Experts of a small language model.
Experts: 64 experts in each of 8 layers, 64 squared ReGLU neurons an expert, 4 picks a token, a softmax router.
Training: a variant of Adam for the experts, 550M tokens.
Below are experts of layer 3 (counted from 0) of a mixture-of-experts language model. Rows are named router (the router's row for the expert), down (a neuron's output weights, with its number) and show model dimensions 0-63. Each number is 500 + 25 x the weight over its row's rms, rounded and kept within 0 to 999. Numbers have three digits each.
After each expert's rows: "comes before" lists some tokens at least twice as common just after its tokens as in all text. This comes from a sample of Wikipedia text that the model never trained on. Tokens count by the router's weight.

# expert 14
router:501498488494505542502555537504516458506501518490518529467536475494492504480470491480467525505491547535509489504497482529450519510489533516537509497518473518504496490520489488486481466476546527
down7:539512490506534510469491519515558479476489548482545503482506544502514490535513525525511502533538494500537514480468486448494496451488491451479571457522526455506527491541491513520468519492513502
down8:489484517498503524460517530463446472476529490520468471522550502530533474483509485526502504477493487462474493513470500513492511528540503481502541513484508498506483511503490494499479532523500446
down9:508506505552471524518460481509526498485517514489520497510479505517466527495466520529491492517495510529481465488457492536497486543533529451502472467448443474467515485490468512495524541495491503
down10:537509506455550518537490524520493455510457484463485486477532498514507511494502487510463488450564494490495514486487489488538413501528477533523454516460542497484569480482462533508501512511484488
down11:494497512448487510541471506486503487488514480534478414455496527498489526493521486478502506531505501490489511506488476570499531521438504474513501517520493522534514458493490496554513511490537486
down12:460536490492509464480496495507489495465485486495453486519522512491550503491499487499473519524448555529495524504499524507470509498502504545521519508482507482469519496499479535522441471522487470
down13:508535525462541510475508508522500543512493503474515497507504508485488494500526497487450531508503536510510527488434499516527498513510488482461465456485546505511514506548510532472486482500474525
down14:481496508490502479449479514507515481571476513489511446474513521542494473519480490542483463521461484482473466488519491495529485504499478510478479467477504480556467497496451477493476522477523498
comes before: "-", "|", "\n", "=", "===", "The"

# expert 51
router:503539464496496550465524570499502494523534501495519511469518500492499518516487461490487525529496517510531505541501464504482550527504495512493491475498491499478521514484473465493450486498507506
down3:537526501484525513481516526553478545543509469477508474460475501503464496492461509512479505488506508511503479528522466474509506531508491517497507521488490463484520507497535505551513501517520491
down4:501534544470515543518507496503509480524504526489487507517478502537516487478456519538473506509495471501511504529477469484504556500525581510543526461507497523469502458516523495495481513539500485
down5:464480504515531513542535445474506496470488515487495469480468512475481513496511503485505516520518479501525547493531481457524485510447482476498480480490534480506535484535504483504516509471473514
down6:503504518545520497513462494509474521518516487523509510509513555507511495495523526501485547439494496545500474482480516493507495519492431489523490462500451523496472481484529496482494481506476524
down7:476454466515485492476492510453494523518525471498562497483473516483513476481488500447519513530504464492501527493475525522504514505495457536499486490473513501491528506480471474519517502537480493
down8:493512480514486498502524492508473529488472471499462516478471518528477488504492543478566526536519497520421476504503521537459535479494496501502479506546504484529515457521480509493488514495491458
down9:526465512461523455484514502466504489520534471482526478498523486498520487525495501515476440500489529518528483460480489485503523538522481523472564456529522535551504490539507533514525503531485503
down10:530524468453445445540534516450472448497490502534468497513512534527542495514519526497487533487493544468520533477538531506464539488538491483466514522479469488484527491490493528492501496471466516
comes before: " the", " a", " been", " to", " be", " an"

# expert 46
router:483551531501549518467518502501516494517521511520549515459532493531525511475460505485488541520522490501521511523453494516467527512481544518498553481526485493500538524472459505500467454500495529
down4:496468517472495522520504480524505494524492489519498546551484463479553519494500511478495522514452508503485480511505526503500532525501504446554504498488478477483495503521518468511488540486475515
down5:494490480488483510527533513500512488454502524463492514504495517481495506526489500523529494493488510481510477552475480506495493463534537506489501513503534524515487489502479467478517501515493491
down6:489498461501475501509460463490502512515501495514534532498513528474521505486533478535520471535535535519537438474482532468509450493476529500493496515487531510476535468450479522485496521507515511
down7:465521520489489470481488494483555493517516511514478475497462507515495506484476511489475530511500508524507475525491446527440476522475470490477480487495485487544510432460550481480515485523566479
down8:463470520489473528504515485506501491493502557490511544533441487475499501510499524517497527485509537476524512507502532489493488503511448534533470513526470488541491564479500524510540526518478489
down9:516543497560475537508498491487486544557497516494478469523490528467505484476503513496534485487508462484498553512547547428488494513469531501512532520497482520532485512498487497485535517518498508
down10:461508511476478449493504484498451525478531493510532499520486518496491530490489531493527488483480521525485503552507521488517551476507545469496492496485511468498449508524503495514511498510509482
down11:531453517493524495545482509523508491535505495514530538507531516480517514482495557480479506501525483527437497496511510545465490488511502487555472509522462472475496480503493553479537516482483491
comes before: " the", " of", " to", ".", " with", " for"

# expert 40
router:514520490502526537492574523490528493541518499530529520471495507496518511467476468472501510510492526492533518515466507507483503530494535524492501471508495527492503500508495433460479482475535528
down35:490450542551488539492534489454486470443467487496503488523478475519507573483483488507491511511493498486495458552574497502524477503511478520466523504497509478487496469510469507492479480522496507
down36:462505519489475516492470495477514467477479521533478473494465539523472480482488516440500565465456499508474488513471488454511523525487497511503517470488458537523510499510506470504483502535479520
down37:507499456492475480531504500531480543464476488480505443489489474530527501477517468481518527508497520483480503503495484521474488462559511494490511484505498467522479514546487496532486527519482494
down38:511506488518504496476457504540483480508479521491478485536513509488517530521537484501532513479450555493543473536462539488508469494503517493465467529521508498465555512512495492525549498490511530
down39:517512524471460499497488507504492527503481484501465515504489499472502549508488454516482517507478490514481531498526513497490481499494512532487512517482489502500447537523517476474499475512484490
down40:478497490481510501529487489472534536482517489523496498510496510484476519505542493470493508498543540496461488519485487491504494509497464480512499519474480470550503518542478554487509523478480502
down41:498510519531484524550517499511489541525504489487511489507482469532492477453475494459490502492476477515489496514452504495494533509509468497485466530546481537530504477520449513486539476476476470
down42:488474489497508489493510477522503490511492482489510432474504502473489498502445510539520533493511494503504504515449521532510487516497532538510500476499461523501508507488535558511483506511456436
comes before: " |", ";", "|", ".0", ".3", ".6"

# expert 13
router:518490501507525527519545511484502480541519509505518516474492503513533515484468457492470492517535502475530496508497518512477532537469512505524506449553445516509495525521484481450461499489509514
down32:518430509510476484471518477486508479497468506589490523475493501481497528511514516491525502538475511509523461544497468541505491504503475486472488468497483476485464525494550558509490490513513551
down33:514506507522457490534527474491503518491469479561536506511528511505472548493482517475505515507498505515526501507483509502522523490514536526530525506499531481517494484440452511481483513455456511
down34:504485519484504455512479509503504511441494489473509507490481498505507494519487487530498533479500510514453507500479508518457512503531510502525465492490483482531492484483530452470479482522511491
down35:490522506484507485494507459517474459511477479484485513531446452531554512471507503498497462491483511497461519493498509491492520474539439516526536496504511521516552486472496548506534483454519512
down36:507521513500525516504477554528491485465529508490520511520540509523511486492522508514482538534523522523496493511493521448494494529554474524497533504461508495469511519542483506504510478502511545
down37:496519511523540513496496487518472521514482511535490537493485493504479512470468519511493533494538486498481539475483498482522517476476488488475497488524489453494489492513540498481498516499456495
down38:518456472465483507509495497474475528478471507529495478490458509472490487518467493508495506511534462497501484523524494493521507487472501493543518465530504486523508520505531507495496550501470563
down39:424484500511510492501472485536516503490483522517525451522515525492468497458551528515505522498485490469554505514491488450521492478503459484498481484553505507501508519492489507511450491505510478
comes before: " |", ",", ".", " and", "'s", ";"

# expert 42
router:530517489494508557482527512500510476543535508447527499477492490508511525480451478467447498517471498512523508528480477501485539533476512552513528464521495487498491544501512490498479487512501546
down0:481487538479522530536492508472547526487493506481426492487526494503451514532501513534502500578518489466462492486480507486480503509494518516498501519511501499536495522508490528491445473468520526
down1:471462485521482523547431510492509529501522471473482523475506449502495502470466518502502518510504535506503470508478493544524500472497475511546495558462485496535492511517529507546536510511497531
down2:545539527514495489495526488517506480497502459479491510469524498469465495469490513492497507548502505487538502490529488512505485529501528484499481523475568492453521514503476512469499462475525497
down3:498516502508514550476513486495495507452513477522515465511488496480513478478521494532489511526498469461512505504531482440525542488492484497459452525506527518484486471460473468491478486508527470
down4:501530513494521527491491508540478497496502525518477468518535489540537482505538488529530522519486470536477498513475520489512491517505491379476490551551456517514527536508473476490519506490506496
down5:455484507519483502484465521483472510466530505517504508509512530499487539507524482527511555480494512516571457516502519498520481496486508522505521467501497522509497522505501521500490475509512504
down6:497520463516473500473467486487492492513506547484509512526525465477468439545507516540468471524487483488531508524499492513458482472521494503482484548493481517502531524498464515484516533514476518
down7:514507485541558493488499496498481529492474506482481478460485486551456477498537505511503496455533499502458540497483514496486506506544512499514494480510563555493451524521471532525530536547497526
comes before: "\n", " The", " He", " In", " and", " It"

# expert 57
router:488541529496518499493523502490495469568524514524495520487492464495561489473480456465485500514511532474542506539492515520492540517488535537514507467539457520506516505505480504488468484489526532
down0:506469484495513462558549487468525510506501516517526506530475486553497534513554512483488492454494481493479504502496511494520523527506503472545515551538499481501513495444488501486500469455510492
down1:536526525512480481488517510499468497470464498488517486472519437492506499515495522525527487539527515497536474549480477492507523495467507541464526533530513470547476491515516512494534485501486532
down2:505471510512522545508501526539502506496501520520462493464508514528498501543522485490507475455503525512495502487530464514541501507531523501494498437505514501460538511492504465478528497496495486
down3:460517523462491563487526509500481522538525484515495464499473554474448543488516498490473495475542499486480523533492499509503500525483513476468456475487522516449457500528484535553464493531488525
down4:468498495505506492507512450481532485496470519497494509496482500508504507523496510553474505487512538505476509549534478490507521469511507456512526502505487468496497508488510499513533473523510503
down5:492521474519522495488455513468486510514493494493497495502525506491501492512493520557484486487468464497477467540496480478493551510560497479527487493483511499470557535459476507494482491484499501
down6:488539515495533492472543486521483500539504495518528482486472479518526492517546547456473471495501498479521511507490498508482497469486467527507500503542526486469559463481501511507502493509483486
down7:509527455514485466507448488501495524499500457547503467514477504501466514463497483523530469490465512496524467485525485526451492501485516496475517482534537475502491448521477527501512455501516467
comes before: " of", " and", ".", " in", ",", " were"

# expert 54
router:481529524538546509488497481465541458532520513510535507478505502527508509475483466494494538506511521512537511523490482505486524505449535520504512474556470546476485507494491493517485450464505521
down32:522490498499481526497528495496507478532469500541514504536469534507466521515500494498501485548487504468543528473505471500499468492509496484506481497531509533470508469492452537505498523480515506
down33:481545491510515500494466512463444531473507510511523475523472492486524497474499490488487525488471516526466546497479504538538494498479477476502481499496537512511499491517496478502506461498483509
down34:469502492469552474505482512517523540553501515492531491511455501492490533484509510544475515478482519455481493514503477476534463481507494490536493460516476493483513482524488502554481483514553469
down35:505494515488484468476452495496491502535461513490495542531490499454489534539520470474451509499536527522487483499463477541476510514546498489486502515505444527506468571493509468539528501491491500
down36:476509497481497458517472495511535498470479491501460509505474551518512527502515485497520495568526481521525485527474475533496449511496502501486535507494477489525480477509518500499534456484485517
down37:494521475530500517541477530466513463519494514502516497509524482567521485496545497481453498505439507514506477493498507523538476484486512477506537521525464489544519490486472484512495472467511477
down38:521467507501484519549474500523455515502472563490519519522514533478522507517492446507497513510497514491508487519520525478535493455503486486500501536531537437494473526570501482506494523516496490
down39:477485490522548494547521501501490490503516497495506522471492510529551498498423489516492535495535503527471510534497508541465479514450513508471499500503529512495510492446476484509499463504470498
comes before: ",", " of", " and", ".", "ist", " in"

# expert 15
router:536529493489493513485555522534531501552554524509560546480491472502512494489477467504494500506483513497521509519487504501489503512492516512513521469508489543481479509506463445469451505447506525
down35:508483505517516467478482519552489520494449503526540489475481494495528522523529511534516492471486477519519515475528543514507487523433496477498462523427487488507530481484485500505449511507501518
down36:546469484519500549519481499490524520482467476489479482517471466519494524470526527528529515463530473505467528509529535524446530475489480543506477489448444544503482466510474499543479466516471522
down37:485520486474466521489535500474501535488486507521515483514504528515502477494515523501497495473530470474502480504517481495517487490499451477458523499489568525481538580492505485507467500506480480
down38:530498513490495442470496558513568503497520549512508542506495500491518509510478520469478530461475510477509490501498523536514458504522490470506470490527543525469446510490495467512463503497484490
down39:484519454493508482463495515529501532485453531484504543511530498496481509446533490528520521548505486505503507478457454488522512463474493493552477497448501508525514520498503509554498471460499477
down40:497496474514477491542518508502506487526538476505522503454486479506489487505503506480481494490463468469465512474534472488484512522521484508517503537487517457479536483456510515516500480467482524
down41:527510478476500506477500449520526487515532530489466519521469532499476514514523476517528513474539497500547469493526521497509509504513491481500545496472536481472529480509474470522512556508507472
down42:504525523475498509519488534472499518494546479521492486499534509467507433522520505527470488485503496531447536524492517485522486500491507492481487518496465499495479474510503493435491506472516501
comes before: " |", "′", "}", "″N", ";", " /"

# expert 8
router:491518487508524539475538508482513475521523498501522498492514485505505527481488440491440533499496515482516496522483509527465539502496519530492520467533486527499536511484470458485472479503520519
down3:503461482514437470515511586491516511494524523496487488455531535483486467514483523511491483464498540528555485497529535519489511498491518513520475541512516490532518504512513474528543492511475494
down4:474468497513479468493501501447468487466462488508464513490491492515504469568515485531474515498518512542497453481510558524510477483477511504534535522500483515529517555470551481528479512509516447
down5:504490502557473517466492543479464460506452516493544461519499526519469485525465500502500519511498489503520487480450494512554495528525489486507488458508482539469544503496488472471495473482497495
down6:518489464499481501519497516507508507538474538471525513483512507540487459540497520475524503438512522494464441529507526456491520478525445477510523502499494470499518537499487487521471519498471538
down7:475501521523539443515486473523482498512506485541529502526509465494531472497456489578486516492480524493540513540517501516464535509497472459565484530522466510494536521522508482485536499493509490
down8:490488449497525493539489546468480510470497535542496517495484521492500499478521537518514535508520473494504523498497484501504548469514530498474523482481515515444504527509528488487539487514521555
down9:486479527521470523505506450511463486499529498504501553465492491513483523461508466494476482479494505476460487504551528493534493503507560459505516472498532526505487512529491514481495507475533479
down10:477491518496516491511462479506514500494493494508456494483493532517534501469486530507465468558516519490495492548488525482478491473478497503467513484521537509478510528533475480495484496479483473
comes before: "\n", " ", " 0", " 1", " 2", " 3"

# expert 55
router:528529512505539509461514517528508456534523516492514527459514490512515530498483455450505503500502542493537482518482495510489540502503521533500527460503476519501527538483490482515469478520523506
down3:475489490498508486507504519512535473525481482527504456525537489521501468471503485466492486483490490466493511467479519493488509497512494538481471497538464519519525527472534514515529533505524456
down4:489552491467505495436544518548479487535531506488479512471522540491455526520527545496489504446489506474484518526522545510500495467495531511556504511438489497491516523463476499512492537530523466
down5:464485521480510509478493497494477475516495505493471532523438494427535471474500496508444498462479476514503540518434475458490475484463521530488513505530492515472494541504537466499507461505494494
down6:465497525491466507468534487498448486510495472497466503484483542501540518528468482485557513486512505443483479473525519534467513495509494534512493480496499502491513483548490502524526504498523503
down7:510511476525502510480442525523462482492548576519502516523499529509499542467523473501484505542511525483484478514536544555461531520503469548548500490487566505462491509521492502529511451509489489
down8:486505514486510471486454538504512511492498502514498560463487505489531505505479489481493472511476497458496475470505512563545507474501503512481484531479525490519454477512493503491470532537488474
down9:496548498495489470484530530481493504484466500456475522515506526509485508468455451550482544520521487537494523502508461509465478474485498510473514496499510483506519557477539500536526491476521518
down10:525474452540468491539484524469490507552473508470575515507518505548486491479492517458503494488502503524471552516497502482525507467485485466500470494515510471532486491491505470469498520496534497
comes before: " the", " a", " his", " an", " be", " its"

# expert 17
router:488503496519557531474509505491518489539554482514514508481513458504537547489478488490455516508511509485529524504477517508491520505488530522484530479508491526467530511485509461494499477477521528
down6:497532483464492482509540506535494509508482487469476486505502479488491494571532477537522475482502514491477493513498496470506532477498510535527461476426456483488457496482501487519490523469510512
down7:504511497491492527547471485492533500484497474526535486509470499516539526512475497534506460477488482481498490524470471521532509477547476486505501480520461489532469455469516483466478494479511511
down8:516472477511515441510451519502485540513487480458549501498508512480485491484497503538517500456474539490469486492503491432473472494526486498477496449554463478523514529517493517479477474492474551
down9:465493513490534495478469504459516485472507494488501543480496525497495484531529483552488531494494490516467470509544510481470533453554511498521499454514498478460478484504518491489509510537533521
down10:522489520483497527491508463480488513491489543462486495507466489465463531497473489514481496462542468548506532519474532540504490463516471528489503532455494475513503500473511514455506494513464492
down11:497475443503500496530510494453498451493446545454467506493541543481504482534508498498506521519456482520468503517474469500547530468509480514503530529516505509511512517507517479516465493500462503
down12:493510481543494535473549488493472492494510474490520534520500513502469543489515500547534494530498500527506470479460512491535493512528502545494499481473484487465532479460513467478554485490506505
down13:527494484501508529461451524509513543517500503474485486487551538502507541524473467502522479501503519514414480541479512504514554500523490494478444521493556490467483455489462531516489500482462460
comes before: "\n", " ", " 0", " 1", " 2", " —"

# expert 25
router:492541489509502527499530507512539493538530533513525541454514476492529506482482449448485497499487516492506498515461511489486503506479556529505500469532505552491528518493483484486457458462548532
down0:492483563489517502475491496551473488504497532517483550521474473519497491529551481482514471506473497493472490504489508475505494476501554515464489524494504478517467510478504439510515498465530475
down1:503509488505506560537506523482471508493511479488466484503560506489486506485554503513509518511473505451504483457502500482500520530484477501484508492491508526517532429489503520489495538481509487
down2:481511455538488478473525521473498512499489518502498484565490485517518499494541484453518531463497497499453530488492496491502480543455493497466530521452502483470504522474442478521517491512510523
down3:468540501470544438500529507496471486501459512529505477529495520498495520463522514501475498508540503515489478523535500504506472457476519509527498534551483546501485471478476545536491547501515504
down4:524531474507489463532484482515514481479512506500517514515489508494514528517507492504513528511502506533457519482476451482495523467519526460519493496514516515460498477519544483477543504455501536
down5:474531479499496520490532501531489471460517497455524524511485500457499489514487524497520518495506478509525476501486495482521460538520561520522480505519524498489470514493533511463498533509496504
down6:503520488493506494493475482493511519508533514483470475508504481480492522501476515503513530497487507476499466521442513492489460500482478502482478521506508486506539466528486491496470523513511490
down7:507524419422547507474535459475489466499509478508482517496500482549464504488493503533528520495519529495496504519524497483533486529500517512514527514514513462506457448482491468507500490524464536
comes before: " |", "1", "3", "8", "7", "5"

# expert 43
router:495532481490537539493513555520518472519540496495536493474524510498522537490467474490490501546472509504515494520470500514496564511499517532529519445527474492511516528496506473494487471482527491
down4:519512445496467502501515490528539465490529512511523488512521502535486486507524501509500477441508516488491512517487511515533477444500512516540527497500515529478503502470473568548490459523459515
down5:523493499470493498448480521522468507516486458506462482481482492500472480526521481491496461491478490497518481448496539486519490531514457519522508521450471500513489483460505466551489479533501516
down6:474477494490437465549455526533503480461526515498491521448505517531513503534453476503501503490537524491526510496471477481494519533435515527447529519520498496523504453522510528510518499524480523
down7:506489521506482496528542499507479474514561533506487489506438511477532519516538473488555511500448490518503484498479505463554504499529521501483494464481485489460476477535503509501527479522515516
down8:476521491477499488487527466494527478519495463495480496499495496487444484503543503461491470498540499499529544515491488469500476475454534496448495559513519502467552508501484508497489521489467481
down9:499477530491524486536482474522476484500518516500495508481512482464509508516514504504444490475513535490506521505506490491513496501538555486553530462488459507502488509524475461501499481510509484
down10:498522509508516433498511477567511535482525485483493524489471509451486527480497492499525555535525467501470484509485488526480520525480523492474508467489514490514528486452511506457465483522526475
down11:487545476536451500457497514516493515542498499466501530467508515501477493517564507523526462520470514492494468544503501481461503511495489494466477484470492555461497481507473495520470477477474440
comes before: " the", " a", " to", " by", " that", " his"

# expert 59
router:496537501506495549468515514492506463541516515515543532456518480512557516475478483462454481485484528509515496499484473513483512504490519511516547489531483527469515546500479472524467486488529539
down0:507492493516485514487525459496495457524496497507514525504509532517502505468504543539488483492483541508481523501440507487474482538517500460519500526491464486483469473483491507491485481485465462
down1:489544539521475528503509524489471500421571512518520482510496516522517446488491490461507472474493450507521504529495500483505497540484523452531494473516514478490491485497504501482486520488521466
down2:517519559476483526508511501486503451455465497503501500497465514519499515467457522489541537470464534494532473498551489474516495478480474521506498484536475548524483546521532510460525522496494480
down3:515479485490476454534526506477538530462475512477527539494506504485496481478539500442507456475503510522493497510518474516510502496511493510483507468509513499487486468522492483476513483482498522
down4:481483511518447482496535519476524516491516494542496427494478518475483530473529504506499527536484443519469501497488533493513523487490490490491506473460474505518527493428511476503502494488491509
down5:479530514530496480491483465520548542502486522547488536487459503504524523489493473502556536478476520531531506544473479517494502488456502505494510535489510484529513454496519505440500508528480455
down6:507485526509464493488479480476450451502511530528560564483521481481515545479473501489510500538521451510506497508464507483487475496530507485474512490500552470488483526507489493471491499503514540
down7:466510535510504477514516474510489493486472485543511483507518489503509535455483494474534485464513471477505507535501481533478445505503456516506474519518500514509500511533473487509512467479507460
comes before: " and", " the", " which", " he", " but", " with"

# expert 11
router:497508498496537504493514537537540499510522512486540523498525469515521531517473493493454504518480532495532489513498478507471511528481516491529535472528476534510511519482484479493455490477512514
down6:507533543493504505505480506475486498512507495537470493482508484479529482509547494437499505485483531494503497508510450513510426506492529545493506512485504521468498516505487523527487542482508468
down7:515502499483501510480534489544489515553525469527507490545487495473464488480509507495521499500466476478522502479506503493516527536472537531488500538480460502496483500525486510479495526477485473
down8:488546516510507476467478472574516537482495527507494506496498527473534513532528484501502517506516477500512492467503517571524517528497495504469505503524476489506496478499492498490509536468535489
down9:462474511522509517508471475537464471495495522502549503505522509482477472475508515517505502515497513510479445483511523457490523515546510507502509544535513416515501510494483513469478514489489522
down10:472516476502513497492505520509473526450504484537511496493509469438529495468494454503548536521542465492505525478503480491506548503524427511534535520506507499491535514515509551462470515467474503
down11:497481502542441488535526517531524501463506514488499492545471494476488488533473489519507493511522519481502523477496479520496478528501498493510524504480482496508474519525500479481486548530466483
down12:480538485458482511482522507510536522503479536475457522503516497512493489483485532486534514518483528551459461517484490471473513501449464480503465536502522517539502508464471459481494551517551481
down13:452474484507498506494508498520458477481547539533517524487505517535465500508551492527505529507472523516487508553495481513510501513477509505507510439479483463533496481449524539526501539498503477
comes before: "\n", " ", " 1", " also==", " Team", " 0"

# expert 48
router:516542501511543510490539530525542507550527528502540527482533474492539497501486476436471501510513497519458494524497524489505522533457536504516504501506479513485510504482513486509469501494507549
down0:498505526485504538524459485520522483488476495495480500480485480491493494476508546450468508537544491534514507481519508467501511548566512504505477498503546486490548518462474510476526504496537484
down1:509513504491510474509532535501496498546504495498500526530512469513447543469476513503500448534504526487495460514490464487486432505552513474514506495518507468486538485518513485495519517502459525
down2:553542496518475501490483500505517478496525494496529491433508488549495474474449455457499511498530497495520541471504508503532505505515503492487526514475490534463472485487530543520524486521513500
down3:478531505494527506512508521514511497519511487469492534496458486497524515455437508501488487456502506520513475510545527514530522484505503466488493516497505531471480560509512429484544534510458514
down4:504468491461474492480458489502542502500478494513466496514528510454489519468494526526508500524537536494474487501554535495443518491470490504529496538489477474519450502530498508512498543488498474
down5:500519441488533523507504460509500472529503501482531530478502490508490579515537495508508435507479497500490464507474478515511554504510489561468485501512515493495497496494528528491484523468504474
down6:466517496498495534470497519507533453497480493498445522500476528517470506531499485513528491476499506515542542506496527483487494504544501514471483499496501507474519530473499535503546431494509530
down7:544523460474461537521521509534508469516547487482475512533487470449474484465449483525522540507471483525500494487490508515535500507502483502518496536465471489535509486506483520521488494478490498
comes before: "|", "-", " household", " population", " age", " were"

# expert 32
router:471525506526536511448512535484531489510538487511532517488538498513516497469502478467492540519492538487548485528490495480496548503472526533483506471496443530464522547508490472489479475479512533
down0:484490526504464455478464544516504498526505493492551517484468452495500503532486461490494504489453478507491464510526491461468532484501568474459489497462523512488529529518491541548502488499486536
down1:496497545478503478526504472498521482516490473491550489512502528530495524518521468509487478459525498487523486499511496494482518457488531499485505532524525516441510536497476475444521521516512488
down2:492502512493526463498493497486466487497491449506516492522472513462553497488551494507462498513537517461491499556547519536450454493496499511451495504504492493527500482537501511496513458480555502
down3:518528517500509513528527480477558528448493514487524489498438502497508524522484514486514480548537534526511498499511513472506490495536536473497505499497495500518505490501463491496582492466487509
down4:505536482463505503508528545516512450494479524497485496485539500487473475535525473512463495523512469480493470468480500524522483503511558503522519483552538539546469527492528514545501525498548502
down5:491481457518503515552489509511465492465478538504495524535515465510541505505498508479521537542499503514511476513512528457504486474495505522484518517518501463485551467477479487495481499530496519
down6:504508505495510503518530507506470489456485552445489489524482495513538484499474461513484535489497483502460504507512500493519489544486475485470512554513495483507476471507502498532504541454524501
down7:496477505515519488495490505526487496514501530534467499532479483492525513460484521561521517513489503446493504501483511455559551486509466460451505464487511475499512552544514486505541512531506482
comes before: " of", ".", "s", ",", " in", "ed"

# expert 34
router:507540498507533540520524498496544478543537550485517493490499452526519527493494472471469497511525513481536499513457484479472521527453550524530520442516498524507531517467468482490493495477547532
down0:438526489472473515531511441459491490515499512479539506476497518513493497484517512513479535491527514507525546509526545482505488512505482518573508480458524514498499515526516460518485479518494512
down1:485516568491535539497489487478506479519523513531485511518522489528553544482504473492480484463492507461465502523526542496507471500514464491471468481515548486489490507519498525502469466491499450
down2:487485521512522516463450504494516478491501484501492520516487504460495482518513518557520471462469483486462476555484535479467522532517502508513476442480509534539468552487493457516469535493559510
down3:461486502503476507475486494516497531515484515513474482485488502550487512501508468489532458529468473530463517507495521478529490494490464543450552495489494499504501511493521480588445507532498488
down4:499530525524529478525492502524512520507485496494516466546484465501483512498525513479519496515479526491462519520487519533495494534489503507528479477486536471478493472506486500539509505548538483
down5:502500510485504493517513483507517512486534489515506521491472490502482532504494467465494519509476513520474550492460483475497499503458504513512534457483533471496467500480547493483530469496526465
down6:469489498518492496513542502531463497495474520483514513479485493510519528480497534459502518444509462462509478467489476521489519552485504482456504492520488569438459493480537516508479504507493506
down7:473493512481496463492503491524527484512477492482472519486461535503491462565510473544503496514528516501515484451507497474496518506541467487505508504536505506477496470473506503485484489507536497
comes before: " |", "1", "7", "3", "6", "5"

# expert 4
router:476527506503514501493530504485521471560524482501520526457501515468512514496478458483474497508529521513539481525486466495472543501490523513512524497540454518501504512492467478524466423486468534
down3:529547437476499526498524553504547507472490495531518514497563499503479488523552540502553526482498489510478521464544476474469482515501571509530514489521543503542483501510515521552555471504498501
down4:533500473491518486510461544460521492496497482494500480510492527514470482519482492494512505503482493493518534506512498491452495524513495530558519505532478538488487547488497509512544509479521505
down5:484498520498474457511530458514534503472490517475537501515483449536483454508482483495445439484465472500513544517521489493487462519485503532497480510488511495482472445528485507525551541521508513
down6:460459539488481537503497531507486457481499548484536483518531485490521505514525526493506452518480529527491468517498496503468499458476481490517488511550503498490527532473469529516471496457509569
down7:505514503492508477544514505554529483534456483538531516490533506499498543517527510485449460518530447477463492490478515523499467472504492532517522463475508511454460485511491528533482467506469472
down8:513532449432482500522506510466493513532461487516488493498506520462482480499483495508487484465486569494441455487524538483510488536524502527514499490510511525491522536491484479513494499498472525
down9:510459460535456499501498497492494490486501499562525523497511500492485486466484550472522431489522547510471497512481499488490515489467504514533492455476527498481484491508524482477469524514538483
down10:496525503497454472487482493510557509520468502488499502540523515496476508490564505481521488477477498494517457529524476508482468465473528551525494482525445502541489505499434536480476507491483507
comes before: " in", " by", " to", " of", " and", " that"

# expert 23
router:501534494524514520490559488478486480543521552518543562482505482534517525475474482477436530532526518501516519526492522548500518503495538535524502495513495514479532502511475502507463490496549529
down0:455512533488519477567510510487511525519460543517485482533474522471520477506502516505476479497509499506543481513468452483517518499512466467489511507525533472537468477485526506523447488499502529
down1:507486499485546489470518469489515499545511465509470526542462498519538481469490520507511506547471548480502523551431457493526479481504519514484488493477564547471486531528483496532485502492492469
down2:507477492466479507445499471511518503537541469479528445502518481497512500495559505507519450459557479478473505478512496479487532502506491505463491500508509507453472492489492532498506547534464509
down3:457475521492500495517467512497514479483506524515523473472528508504484469539497459461471492528497486472480505472477532508524458541469512483504502470477513489522455507475545505533531511507467481
down4:460469489522522484497499472480500487517470507512505471493484486518503517446520547460515529529541527476581518492505482487506508451518501470534509503518460485515485518490495499446492536485461489
down5:524475487517455482482468510485443510495496518549502481523535486523543545508509520522502522519442459508471495494474465494499575488501479470489473497499510488491496494528511486546493513503515536
down6:551471510440505457516526492506567486491488524554477504527503522490501483483501513485461531493494512485507539470544487481465474514498451514500515455503530539482492529470444504515521514492515456
down7:528516517458458535542523491515482523539508519467490493494505538478527460490472548491491510516484521428530476482480493506512507524520484481497461472522495571473518472492527479525497514525510521
comes before: "-", "\n", "|", "=", "The", "°N"